Below are experts of layer 2 (counted from 0) of a mixture-of-experts language model. Rows are named router (the router's row for the expert), up (a neuron's input weights, with its number) and show model dimensions 0-191. Each number is 200 + 30 x the weight over its row's rms, rounded and kept within 0 to 999.
After each expert's rows: a language model's description of what the expert responds to. This comes from a sample of Wikipedia text that the model never trained on.

# expert 20
router,259,196,197,170,203,168,186,234,211,237,193,222,220,235,224,193,220,152,180,199,200,180,231,176,233,241,229,246,198,182,167,238,222,160,188,229,159,227,203,223,201,194,233,267,164,192,186,246,232,231,201,148,202,174,188,170,229,178,260,192,182,194,193,226,183,238,202,223,220,197,191,137,177,269,267,186,182,122,161,194,162,196,193,195,257,177,230,174,163,233,195,173,208,203,259,223,232,195,262,217,209,217,217,130,222,171,169,173,173,218,193,187,194,248,230,162,222,141,178,206,188,166,148,179,190,189,146,216,258,171,228,248,194,170,190,214,199,223,219,159,197,153,219,195,244,179,175,230,220,199,223,232,196,213,216,199,208,211,167,208,232,192,204,150,193,163,178,161,194,218,194,210,185,196,227,250,260,222,178,222,200,144,173,185,237,149,193,198,229,172,160,225
up0,198,236,166,211,142,194,138,264,208,120,211,241,217,167,190,193,191,236,195,224,235,130,195,179,168,181,199,180,214,235,192,200,216,259,214,121,156,180,210,166,239,180,216,176,199,218,182,211,221,242,209,228,196,154,175,190,167,247,211,227,221,240,222,240,206,221,196,170,147,211,229,165,211,184,227,192,142,227,249,222,170,199,181,197,176,188,173,249,235,195,184,224,190,187,240,232,169,187,229,237,119,208,205,179,178,237,200,200,239,213,195,211,269,183,201,149,195,204,179,161,268,181,223,191,208,218,163,156,154,219,252,195,191,208,218,195,186,177,166,202,167,158,234,200,209,186,183,192,250,224,230,221,211,180,205,161,215,235,221,214,172,195,231,201,237,179,180,222,169,180,199,169,169,237,189,197,301,195,220,219,176,212,196,238,165,173,185,191,168,229,206,168
up1,167,253,177,218,234,174,231,201,213,184,212,182,248,230,217,152,149,229,211,188,207,220,176,204,235,249,290,181,199,221,217,180,179,192,210,196,176,167,206,167,197,215,168,196,203,215,230,187,159,139,140,168,197,241,191,241,218,258,250,186,205,240,174,254,249,214,234,176,194,202,197,223,198,182,191,176,189,221,144,209,232,197,200,154,238,143,189,210,220,186,176,175,225,148,198,186,248,191,247,269,183,162,212,197,172,207,164,237,203,233,181,160,218,237,149,197,237,204,218,214,204,182,123,209,241,209,194,221,230,218,149,200,207,207,199,180,190,241,198,192,169,265,162,162,165,203,218,195,207,172,207,194,221,260,214,208,221,228,187,230,254,224,156,185,187,199,227,202,254,195,204,237,241,230,223,165,181,116,210,152,245,183,190,193,194,221,209,163,218,172,215,212
up2,229,201,208,177,244,210,210,176,177,146,178,222,151,212,214,204,245,205,194,190,158,210,186,189,247,232,179,227,158,129,187,219,155,201,122,201,230,173,165,176,237,193,246,142,142,202,195,209,179,224,201,240,210,254,235,241,187,196,181,160,179,170,171,236,152,219,163,196,248,195,205,216,243,237,222,197,224,203,176,152,230,199,192,183,182,184,167,187,181,198,207,186,216,138,178,176,218,178,225,219,201,156,217,150,217,182,237,218,157,196,160,167,162,213,211,221,197,210,235,265,219,182,188,186,180,243,167,161,255,212,259,170,204,253,173,174,233,229,162,206,209,175,183,131,184,208,222,140,218,177,216,226,230,192,170,183,265,252,240,196,149,198,193,195,234,214,225,211,190,229,210,260,237,201,222,205,150,158,215,191,180,187,164,213,194,190,247,185,236,189,201,199
up3,179,195,146,188,214,196,185,203,191,232,249,237,178,186,194,160,202,157,182,137,246,187,167,213,200,179,197,213,231,238,177,264,233,216,193,183,187,171,209,252,245,216,219,183,201,132,197,141,205,230,168,194,229,157,221,173,193,157,266,212,170,229,217,208,152,211,216,218,152,204,256,207,195,226,243,174,233,203,164,145,224,161,191,218,201,155,182,213,176,261,244,213,210,202,208,198,207,249,192,210,197,159,185,229,165,201,223,191,203,207,196,241,229,181,204,232,221,169,129,227,242,234,234,189,140,163,201,150,195,185,158,210,180,169,214,204,215,214,214,236,211,231,203,200,181,195,208,164,216,180,214,192,228,183,246,194,182,224,166,178,199,198,201,145,178,209,238,322,223,205,184,169,150,133,178,211,213,195,233,212,163,199,212,148,145,177,230,202,207,193,219,206
up4,207,216,212,187,191,197,217,248,208,218,195,218,198,222,184,117,195,234,200,168,212,198,201,214,243,238,202,147,224,166,164,227,249,179,168,172,199,223,203,146,208,198,243,213,217,208,230,192,157,209,207,201,247,233,200,212,192,201,215,196,205,252,189,205,178,230,169,212,146,228,205,199,160,164,239,190,233,175,235,228,205,155,190,263,254,246,186,170,203,160,188,214,166,221,201,219,209,162,220,224,176,231,186,132,207,285,239,222,241,229,228,185,222,235,206,202,168,192,228,169,174,192,222,198,212,147,215,226,206,266,146,258,193,184,156,182,234,230,212,195,210,146,180,198,213,194,142,199,222,190,164,214,142,199,221,202,190,192,251,212,219,236,158,188,189,194,171,210,189,216,224,220,241,259,177,180,268,225,225,186,225,147,192,129,242,215,186,146,186,161,171,230
up5,216,248,206,283,180,170,177,183,187,159,180,226,177,215,194,238,192,206,196,213,180,159,258,199,227,244,182,164,188,191,238,178,207,171,215,217,201,209,210,191,180,217,184,161,150,213,194,227,241,214,183,167,220,214,205,214,142,207,186,228,216,223,225,179,188,180,168,219,185,194,189,200,228,135,228,199,164,165,235,188,173,196,167,184,174,200,193,224,182,168,197,221,170,185,157,212,140,256,216,235,175,251,107,222,174,217,215,259,185,225,203,241,216,205,226,222,199,162,160,189,217,181,172,159,191,187,151,141,213,186,180,213,275,237,204,243,248,202,206,147,168,232,250,224,201,168,232,189,216,202,174,160,225,240,216,223,212,201,195,210,187,216,155,201,229,202,223,166,158,201,177,215,186,215,216,153,257,238,181,229,224,241,206,169,151,182,233,230,278,253,246,227
Description: Name and taxon endings

# expert 18
router,161,255,170,255,227,236,233,194,159,243,211,216,145,238,190,214,146,187,227,166,179,174,209,231,161,161,181,170,241,189,229,235,229,209,168,192,249,143,202,175,205,148,259,224,247,191,144,209,187,207,179,162,228,211,167,225,170,224,162,208,180,248,175,179,211,152,244,171,226,218,161,182,149,196,185,236,216,259,178,181,190,216,213,242,186,247,153,152,233,232,179,150,236,180,163,238,237,200,177,194,183,215,187,254,211,175,224,218,164,174,204,192,192,184,152,187,209,178,185,239,240,211,172,232,212,209,161,167,235,237,175,203,199,192,228,167,187,238,176,259,185,213,147,178,211,168,197,181,213,239,159,207,215,189,247,209,204,193,213,186,185,208,253,166,180,206,228,149,250,202,206,184,155,183,237,201,226,247,171,180,236,190,204,173,185,150,168,228,222,199,203,230
up4,157,167,221,205,142,184,175,207,188,186,165,188,189,251,225,190,239,230,208,219,190,199,182,227,249,189,187,132,189,194,229,197,228,203,181,223,166,176,179,169,162,246,178,209,215,180,231,185,149,186,234,180,180,264,220,231,172,139,213,186,215,215,236,171,146,179,181,214,172,166,178,196,286,156,236,238,202,177,178,184,218,181,171,169,219,207,192,204,199,216,223,275,157,169,220,227,196,181,183,222,212,185,139,242,179,158,199,160,180,153,196,152,193,176,196,203,145,213,134,177,172,185,178,250,197,189,146,174,168,201,203,219,209,186,141,190,236,181,214,215,257,164,205,162,216,197,189,231,207,219,217,237,220,184,177,207,184,249,138,153,145,200,206,178,216,201,241,170,195,163,257,203,211,219,214,183,208,111,206,218,225,237,221,161,221,219,203,203,157,206,196,215
up5,202,207,256,204,218,222,161,224,131,194,192,201,198,219,187,158,210,203,161,196,198,162,255,224,261,245,216,178,188,206,233,192,208,192,168,220,185,157,184,149,222,199,152,188,211,209,196,194,212,160,255,226,218,223,185,201,196,228,164,195,140,185,197,186,214,206,213,196,268,182,219,152,200,142,218,193,248,151,222,247,145,213,244,240,210,217,234,231,129,207,202,216,228,211,206,184,183,188,223,258,171,234,145,235,216,221,167,182,249,205,237,176,205,212,239,100,243,207,210,185,172,226,238,195,193,171,238,215,178,180,190,232,204,173,205,195,184,156,212,230,193,205,200,184,176,192,203,156,265,194,179,202,243,246,208,223,202,203,162,219,208,166,236,244,128,173,170,212,178,207,220,205,246,233,225,235,181,179,264,199,167,235,244,222,191,224,234,205,207,153,208,186
up6,203,184,180,225,200,180,161,184,197,240,170,147,193,204,223,163,188,196,172,208,196,230,178,237,257,175,153,215,206,243,238,196,184,168,176,213,204,241,185,163,190,179,215,249,168,245,238,205,208,197,228,210,212,198,233,211,227,186,238,221,199,187,172,186,220,163,251,154,181,184,203,224,228,203,202,252,182,146,226,179,180,219,194,187,304,215,162,189,207,197,192,204,217,243,204,217,159,190,153,192,177,182,201,161,161,220,173,232,234,204,200,177,232,230,210,250,181,187,221,153,205,188,225,153,161,216,209,170,224,182,201,186,183,192,243,192,141,198,238,208,187,161,246,190,230,240,156,204,173,220,153,175,280,165,228,190,234,222,231,191,241,217,147,191,161,186,223,263,250,211,181,217,210,233,199,276,208,226,237,143,251,167,155,218,189,167,162,150,199,239,178,228
up7,135,205,206,206,236,201,229,180,172,186,135,199,245,210,145,186,143,195,228,207,153,207,195,175,254,236,208,205,188,240,179,232,181,210,291,223,178,218,185,154,204,195,262,179,181,184,227,214,180,214,198,150,181,216,212,147,226,196,271,181,233,193,223,242,185,183,163,235,197,178,137,218,235,193,175,187,227,143,140,199,194,229,239,203,206,200,240,200,225,228,215,156,141,186,171,174,164,244,241,209,212,249,214,193,163,214,175,165,184,180,216,244,180,170,185,222,148,212,291,234,199,235,155,176,216,160,192,202,210,203,234,185,235,213,222,221,207,245,218,172,189,180,185,157,204,192,215,223,238,240,214,168,181,213,217,234,139,177,179,221,222,205,206,197,217,197,211,177,234,175,195,138,231,191,168,263,204,179,175,171,218,192,238,228,164,193,213,206,222,204,222,206
up8,196,218,223,151,227,199,224,226,185,177,148,208,205,197,231,206,200,157,188,173,191,157,164,219,146,194,201,184,220,125,239,194,212,164,223,203,177,162,163,175,197,214,135,260,140,154,167,191,162,160,213,222,201,175,261,223,176,213,140,154,281,196,223,240,250,214,181,190,188,126,152,247,206,180,208,159,171,252,192,161,231,134,212,219,177,148,181,208,168,223,169,216,186,182,194,285,228,181,202,217,212,234,192,195,175,219,195,188,201,186,207,216,203,207,219,182,214,225,233,155,217,216,212,229,244,163,219,213,174,192,221,141,150,201,195,180,199,247,188,178,189,172,147,222,173,197,159,218,207,159,200,225,168,168,171,237,206,153,178,196,214,220,189,185,207,210,203,193,163,191,216,253,167,144,185,203,190,199,214,209,239,177,244,236,218,189,196,184,236,216,223,223
up9,189,183,194,210,158,122,242,245,221,220,150,198,183,163,212,167,256,169,202,195,163,222,233,184,180,194,227,190,145,204,197,194,172,136,206,247,152,203,173,211,188,206,197,227,145,185,231,226,187,172,213,225,247,186,179,221,204,234,207,170,220,195,202,219,225,179,209,205,224,185,181,226,218,186,186,193,195,232,192,192,221,238,213,206,238,259,197,210,199,169,260,189,166,206,177,188,229,151,165,205,161,197,235,195,223,211,248,196,197,166,215,183,211,248,174,140,236,191,218,195,168,191,199,193,221,277,173,249,212,182,193,164,200,178,193,199,197,215,221,201,251,240,277,153,213,209,222,187,234,230,209,171,255,226,182,139,286,151,206,215,227,271,216,153,193,146,246,205,209,219,193,262,223,204,198,202,201,170,206,217,189,181,163,218,182,220,201,152,156,269,210,167
Description: Table and statistic glue

# expert 17
router,171,245,146,248,207,241,249,210,139,239,219,261,173,228,196,159,156,176,200,171,176,159,188,185,159,164,173,176,222,149,244,242,246,208,176,178,264,184,191,211,209,161,251,204,237,200,153,194,178,211,184,180,236,176,173,221,167,203,177,210,155,244,141,167,163,173,255,197,231,184,160,189,145,182,155,254,177,229,175,164,197,187,193,239,200,225,173,156,237,231,191,156,206,191,179,238,221,178,180,163,236,238,170,245,179,174,207,210,174,164,184,164,186,217,139,192,199,188,194,250,216,193,173,242,199,180,180,191,232,231,244,183,190,212,230,189,177,226,209,234,182,173,161,161,212,192,192,186,205,247,176,228,218,219,221,201,210,195,214,184,183,177,242,173,207,206,201,162,249,211,227,174,159,175,243,199,214,187,218,162,242,219,193,193,184,158,149,231,237,164,226,244
up1,228,149,230,180,245,217,160,247,234,228,215,235,171,170,206,185,171,127,214,184,197,237,190,209,190,224,239,186,186,185,187,227,206,224,154,224,187,189,211,198,189,200,159,235,162,181,173,192,208,192,218,239,179,252,177,134,213,181,215,235,201,223,190,204,214,148,211,208,197,169,209,198,226,185,176,152,188,137,239,173,184,157,158,170,192,183,174,185,173,157,174,229,174,184,186,138,224,208,226,216,229,167,248,211,216,168,180,184,194,184,181,198,206,237,173,121,216,150,151,205,181,195,222,180,188,191,174,131,186,232,196,214,180,197,243,174,174,123,219,155,148,198,211,231,161,137,172,198,181,230,230,222,199,135,170,141,201,207,235,170,169,131,221,198,164,192,204,170,188,231,194,155,234,274,172,186,175,207,193,215,203,187,203,256,197,159,207,238,190,205,222,192
up2,193,168,161,176,193,191,196,224,198,211,217,185,233,229,193,236,198,209,237,215,198,192,191,164,172,184,151,187,242,262,198,160,219,161,228,193,224,223,239,179,182,237,185,197,208,146,201,247,187,180,159,227,222,257,199,224,198,171,229,195,183,146,234,237,216,194,242,215,197,141,162,202,184,167,209,188,190,229,182,242,186,234,199,183,251,218,206,172,223,198,187,209,147,166,155,211,220,173,194,237,244,204,182,237,200,184,244,157,243,201,157,247,186,198,222,193,160,206,229,145,182,250,215,176,201,218,220,207,249,242,174,218,239,215,227,174,189,220,159,143,202,194,212,183,144,174,125,236,196,180,194,199,147,247,232,165,242,174,199,194,242,237,120,231,202,189,199,199,176,188,221,187,168,181,177,160,199,143,215,183,191,212,240,231,275,238,219,183,190,137,205,259
up3,221,195,188,156,167,190,232,176,204,257,141,176,199,172,203,215,212,162,208,159,188,162,245,197,209,188,200,183,180,204,237,218,144,203,206,191,151,155,174,219,208,177,218,198,278,219,217,186,193,218,171,224,289,186,175,191,161,170,207,210,203,209,180,241,137,192,226,216,191,138,183,200,288,180,268,209,204,154,239,222,161,203,203,149,159,186,158,189,264,238,176,254,212,176,253,239,180,221,247,206,208,155,173,166,208,214,198,206,195,200,215,210,217,197,181,183,191,212,204,222,174,195,178,252,213,210,192,212,185,182,222,168,250,188,160,133,171,197,196,225,206,228,161,157,198,228,214,224,198,192,228,227,214,181,183,209,198,213,230,222,194,173,205,194,203,152,205,185,178,203,149,161,164,204,168,235,154,207,241,198,220,239,202,179,224,269,186,269,240,250,226,174
up4,199,236,213,186,226,217,175,173,192,159,200,213,225,220,209,213,209,213,160,182,224,220,202,229,183,217,176,191,195,185,189,180,202,200,172,204,141,230,199,316,174,180,152,205,265,180,241,179,215,201,194,211,205,225,211,251,161,230,192,268,165,157,209,197,193,253,155,194,174,210,214,189,221,224,148,233,220,188,221,191,154,209,201,199,151,162,164,201,161,200,232,208,139,160,218,191,206,197,228,241,177,241,194,124,124,214,235,218,234,189,131,242,249,181,219,221,219,178,154,189,196,202,191,211,213,197,174,154,187,175,230,147,182,192,214,239,192,206,224,185,173,137,183,221,156,186,178,189,184,194,191,149,175,115,156,159,186,216,164,122,218,193,211,205,201,170,236,184,220,211,215,181,208,205,197,183,239,211,154,212,190,177,174,210,178,181,202,170,167,245,212,179
up5,195,173,230,192,159,166,222,128,239,189,170,229,255,195,188,241,215,183,234,167,211,134,194,224,167,200,221,205,185,215,208,247,156,201,164,231,156,194,210,210,179,188,147,126,223,167,188,166,193,173,239,270,194,207,251,145,196,233,191,205,252,198,246,207,182,267,189,223,198,157,232,218,213,227,182,199,144,209,216,176,197,180,172,169,209,200,210,233,187,183,181,196,175,234,212,233,230,183,213,151,207,215,226,223,171,171,217,183,170,277,200,174,148,217,186,230,175,170,219,199,173,235,220,202,198,215,181,212,178,233,199,163,231,224,189,218,235,254,174,200,160,233,292,186,179,240,189,230,223,168,208,164,201,213,174,192,259,180,181,179,191,186,236,192,221,204,181,199,235,234,170,266,165,256,217,233,168,204,161,203,177,184,162,182,186,163,247,189,178,206,160,189
up6,223,218,165,228,176,210,188,247,183,175,163,223,222,187,184,236,283,173,238,201,205,205,177,214,236,222,181,225,228,208,273,203,189,175,243,235,157,186,175,187,218,234,126,238,223,181,264,236,175,177,178,203,153,204,209,190,253,180,156,193,178,256,178,149,224,194,203,217,194,231,247,177,261,201,171,253,219,193,196,203,206,263,203,200,237,231,242,197,172,172,232,234,228,233,185,180,146,171,208,215,226,207,189,235,202,228,181,183,170,223,196,196,165,174,250,180,185,176,182,162,257,200,166,151,207,184,213,240,224,210,187,129,195,175,223,166,167,231,219,137,155,208,189,159,204,228,166,207,217,204,204,177,235,218,210,167,218,179,226,216,176,257,192,216,220,203,211,211,182,187,234,209,234,212,161,242,219,202,187,156,221,195,200,180,213,244,230,261,178,247,191,141
Description: Dashes and headings

# expert 13
router,162,248,150,244,246,241,232,193,131,240,201,232,155,229,193,171,156,185,193,193,143,156,196,188,148,193,171,190,229,158,223,224,252,232,195,215,246,184,171,187,204,162,263,236,246,215,148,213,176,209,181,179,245,194,177,228,171,205,176,209,195,242,166,147,227,168,242,195,213,186,175,172,150,202,166,255,185,244,177,170,192,168,169,242,187,248,196,155,247,222,171,151,196,197,161,226,232,211,186,171,215,225,174,248,183,159,216,208,163,151,206,183,203,199,143,190,183,158,220,242,228,219,184,219,171,174,181,175,231,234,194,220,199,222,236,170,201,225,192,222,188,187,146,173,185,194,194,167,238,230,162,220,207,239,222,206,187,215,241,211,216,213,245,185,218,203,218,164,245,199,220,193,152,187,225,221,241,233,212,168,243,222,187,195,182,169,170,235,253,172,214,236
up1,130,266,200,197,155,162,132,219,231,198,176,180,163,215,181,217,225,236,252,133,210,246,269,230,203,197,255,162,238,163,239,189,246,187,232,190,150,177,216,213,215,258,188,178,193,191,207,186,224,157,232,149,196,230,216,132,214,188,227,232,152,246,250,215,230,231,197,232,206,230,210,190,211,220,214,176,189,183,219,188,170,240,171,161,200,224,181,260,209,180,182,194,247,174,227,178,176,196,239,193,210,266,224,200,185,244,199,210,165,256,222,247,211,192,180,206,230,164,198,222,180,181,204,168,160,166,231,217,154,248,180,160,222,225,157,242,208,191,194,178,220,210,203,166,219,210,183,234,170,189,164,209,215,172,223,214,234,195,169,152,164,178,197,166,248,206,160,240,205,186,185,246,228,200,188,202,213,198,212,152,226,167,200,207,170,212,209,253,202,241,223,210
up2,211,172,256,214,225,201,166,207,205,202,216,209,198,161,170,188,181,160,156,151,253,205,189,231,155,188,266,222,194,219,194,235,172,184,224,184,145,239,239,190,210,226,156,190,227,193,161,186,191,170,254,231,220,217,158,237,193,194,162,178,208,222,210,177,208,187,158,265,269,173,231,194,243,193,211,205,223,204,238,234,201,218,228,181,184,176,216,199,215,203,220,168,196,198,250,146,225,237,219,204,188,147,237,169,236,174,212,176,216,208,171,212,178,239,190,178,151,174,225,184,206,254,221,200,208,207,217,155,169,195,164,132,196,196,203,194,226,232,213,154,178,230,179,164,154,178,221,187,182,208,274,198,245,192,170,183,165,201,236,200,232,202,216,154,206,189,233,209,234,233,185,178,201,173,223,150,237,136,142,189,227,183,273,176,213,223,258,207,152,257,153,199
up3,175,171,221,211,146,141,231,207,186,174,198,187,155,178,228,204,215,225,212,199,253,173,211,270,243,201,225,133,197,198,200,168,195,225,218,202,166,200,180,244,176,195,187,154,197,151,181,190,142,147,199,195,124,221,185,266,203,195,207,185,202,196,231,234,212,181,196,228,207,219,202,205,158,203,236,170,179,151,178,176,152,179,234,152,153,176,208,222,201,188,240,213,181,227,207,193,185,212,166,230,154,213,175,205,148,189,157,175,176,182,286,183,231,243,220,191,215,199,187,225,188,203,192,150,248,180,142,249,155,191,205,237,231,215,216,193,171,163,216,256,205,245,205,197,166,177,230,222,249,204,169,229,230,259,177,202,210,170,202,169,209,197,257,153,202,174,250,214,158,228,204,243,228,170,217,230,232,174,184,255,193,165,224,214,217,211,184,184,210,210,224,254
up4,198,151,232,211,187,160,230,262,236,210,187,200,210,170,166,221,232,212,204,249,160,164,229,229,179,214,200,202,196,205,205,201,180,214,222,115,172,157,177,213,223,166,261,144,234,196,160,233,199,148,209,193,196,152,203,203,223,198,191,221,207,221,231,213,166,184,176,169,232,238,137,190,257,215,240,198,229,270,211,192,204,191,240,181,215,215,174,158,183,193,186,249,237,207,232,239,231,173,200,181,230,185,182,137,203,263,172,173,229,148,224,152,251,167,178,232,224,215,236,216,215,170,204,201,196,238,210,172,188,200,232,197,174,236,201,207,210,186,216,186,167,142,182,217,149,148,178,177,143,225,225,207,246,225,236,252,216,184,177,183,243,190,225,219,192,171,204,207,153,244,177,258,208,213,183,219,157,213,228,231,179,213,229,176,197,276,196,172,207,179,178,228
up5,187,168,215,245,220,163,206,192,215,214,257,158,222,216,145,273,212,180,197,240,198,195,218,201,161,214,190,284,184,163,137,196,253,207,181,166,208,236,197,182,184,219,238,187,141,181,218,233,184,199,180,185,231,166,224,175,167,226,218,176,168,172,210,178,204,192,216,218,195,221,181,171,252,162,201,167,209,159,235,222,171,197,176,237,213,149,240,213,224,230,194,216,194,146,206,234,201,193,228,171,231,152,149,169,167,187,229,173,198,233,182,196,172,205,214,228,212,215,244,185,189,166,207,150,194,202,196,181,171,219,144,199,150,167,179,248,263,125,197,182,221,247,220,208,159,197,188,190,179,207,156,170,226,178,203,212,248,174,188,205,184,207,186,172,217,220,191,155,159,188,206,205,242,241,184,207,214,201,196,114,220,211,213,210,219,225,139,191,280,202,132,192
up6,210,218,183,181,168,128,228,194,211,191,187,188,241,217,167,185,147,154,202,196,196,250,181,210,188,251,178,240,144,199,178,164,223,199,204,203,251,211,226,224,210,214,207,286,188,174,200,175,267,227,190,194,245,182,150,209,185,180,222,178,205,183,192,191,188,266,235,200,173,179,198,208,215,248,146,254,229,207,173,201,195,183,201,192,230,176,242,205,199,210,173,167,176,218,185,178,174,223,206,196,190,195,219,176,216,207,207,175,131,165,227,164,233,181,227,191,157,178,190,180,198,188,182,182,281,210,213,246,206,278,175,148,192,186,193,145,220,163,177,181,220,243,185,152,209,234,234,141,227,138,168,217,219,172,157,156,142,200,203,167,218,194,175,210,160,213,187,198,233,243,207,225,232,225,215,230,250,226,139,186,255,221,203,216,247,170,215,171,197,210,231,213
Description: Proper nouns and content nouns

# expert 24
router,169,254,182,196,189,275,202,228,135,248,213,180,217,223,233,225,138,204,210,177,197,128,192,210,164,166,164,156,191,184,174,244,253,216,186,163,214,214,185,177,166,173,206,212,231,240,147,187,233,208,169,227,201,147,168,153,162,191,180,241,190,254,143,186,211,194,222,220,159,170,215,189,175,200,218,196,172,205,178,211,212,161,139,205,225,197,233,151,224,205,171,146,239,203,225,189,249,176,199,228,216,215,227,250,174,172,215,196,199,197,173,200,184,168,170,193,150,203,242,274,223,234,233,199,190,219,231,165,228,214,198,241,218,199,193,166,155,211,202,199,259,216,174,188,169,159,213,137,231,174,217,219,220,204,186,219,218,202,220,197,175,193,195,155,255,190,196,162,235,192,192,220,148,145,220,205,214,234,142,177,208,220,266,228,209,186,170,198,215,191,216,245
up1,217,139,210,191,171,145,178,182,201,238,209,217,199,212,152,209,214,164,180,155,221,105,188,189,230,240,198,165,161,148,136,227,196,195,160,208,208,190,193,215,232,152,198,144,161,202,265,201,245,177,205,209,198,154,205,210,199,172,266,158,224,162,209,220,224,155,193,211,184,247,210,225,174,213,176,173,201,114,193,218,215,164,208,125,187,215,145,193,154,200,223,249,196,197,208,207,183,173,235,163,207,263,202,175,219,201,202,193,169,218,172,187,219,201,167,212,254,203,255,164,178,212,248,168,198,173,203,186,177,215,216,184,216,184,202,208,142,181,180,184,213,257,213,223,197,172,196,187,198,186,247,219,209,222,206,263,210,184,176,232,154,220,143,230,220,173,198,180,181,211,177,203,186,186,265,247,214,185,155,226,165,145,210,207,215,210,204,232,167,183,235,203
up2,244,182,192,178,220,194,189,205,179,178,236,211,183,199,199,220,223,181,197,176,167,164,261,178,205,228,194,187,200,177,217,165,231,192,224,152,237,186,189,169,178,165,181,198,158,205,213,185,198,202,200,198,201,172,243,139,212,223,152,209,244,184,242,174,235,192,154,210,164,219,195,194,205,206,216,194,238,197,201,169,211,213,210,230,251,180,271,221,201,185,245,270,172,237,241,161,172,247,206,210,212,222,217,174,219,170,226,248,216,181,130,214,176,173,252,206,244,109,202,190,168,161,212,219,266,164,253,233,227,218,118,224,224,191,193,199,201,148,218,211,229,190,235,210,220,178,186,184,152,161,247,212,219,214,176,204,207,218,224,220,169,159,160,189,213,180,148,212,216,177,176,203,212,164,204,192,232,197,163,152,246,228,182,140,272,202,226,159,212,260,178,185
up3,174,181,220,184,257,185,255,202,174,204,221,199,181,194,159,157,230,188,169,192,191,164,227,169,192,175,238,239,209,213,204,155,146,232,220,204,204,202,223,221,218,191,189,179,247,174,176,220,196,190,217,220,221,215,135,188,226,224,206,196,226,198,175,214,207,233,210,193,239,163,233,152,139,227,255,168,214,115,151,197,197,188,183,193,141,197,166,195,181,195,207,115,200,195,189,200,168,166,238,176,138,258,146,214,209,250,196,206,232,224,202,176,146,183,186,185,176,207,251,220,164,232,192,172,219,183,256,216,154,254,213,178,175,249,198,232,216,193,196,238,230,186,230,197,173,134,196,175,183,177,227,185,234,263,221,202,172,143,194,212,204,149,219,214,224,210,249,199,199,205,208,214,171,221,161,173,213,139,222,215,191,207,163,161,132,182,220,207,198,196,255,218
up4,171,177,178,231,212,190,202,190,183,189,265,210,241,227,181,170,213,206,148,207,159,202,209,189,158,210,169,212,191,199,226,190,223,230,206,221,192,218,185,187,183,234,189,193,155,187,237,255,186,156,198,230,208,181,196,246,197,230,206,212,278,165,238,245,191,234,169,176,208,180,177,213,181,185,241,199,197,266,221,231,242,173,224,158,184,202,260,246,162,190,214,244,140,265,181,115,198,236,259,198,194,162,197,219,233,215,199,202,201,226,241,179,213,177,252,164,174,260,274,212,193,174,148,167,178,190,245,218,210,201,156,200,156,233,203,218,208,204,183,179,218,163,170,203,207,195,239,216,200,223,208,210,155,207,238,243,174,215,179,166,147,255,243,178,187,230,229,189,225,243,176,205,149,222,198,223,205,271,185,221,167,251,215,209,201,221,222,175,217,220,236,221
up5,264,193,206,211,153,217,169,225,310,174,190,225,231,267,205,170,222,167,191,134,145,226,231,254,236,205,171,192,244,221,159,235,184,193,215,216,195,182,196,189,188,255,203,213,190,196,207,157,238,181,257,172,240,235,244,177,201,228,259,241,205,188,247,212,236,207,179,161,238,216,240,169,214,186,184,195,229,200,202,194,232,158,176,148,238,215,178,198,168,214,235,209,215,165,202,241,168,178,164,164,204,200,154,220,202,234,196,192,234,124,210,197,182,228,197,194,193,247,172,195,159,209,135,179,200,238,188,189,178,220,206,165,155,199,180,156,133,192,223,189,213,198,203,213,204,158,221,176,238,280,208,216,192,184,194,172,183,201,262,216,211,243,249,163,172,203,209,189,206,188,176,188,179,200,213,156,198,188,169,207,212,216,210,210,152,173,164,166,197,214,207,221
up6,228,244,183,221,178,224,198,172,226,177,189,175,209,199,185,271,163,189,233,183,266,204,184,185,144,194,207,205,227,173,221,224,149,239,228,197,141,202,217,186,192,180,248,156,203,153,202,159,212,189,163,128,188,190,219,142,218,208,204,186,183,186,221,209,187,200,192,172,178,197,200,172,199,187,174,202,262,215,247,210,196,193,192,184,202,192,207,241,197,216,172,309,254,208,215,245,185,244,153,220,196,189,208,205,228,208,200,169,152,248,264,139,191,197,171,211,188,220,198,209,214,221,217,177,212,238,137,169,230,172,258,226,198,174,218,208,167,238,203,198,171,155,170,269,198,141,170,207,171,179,153,186,198,207,166,179,215,196,236,127,200,147,239,231,249,181,174,223,206,218,158,175,225,181,227,228,196,203,213,156,215,209,215,175,154,211,226,213,184,155,181,222
Description: Acronym letter pieces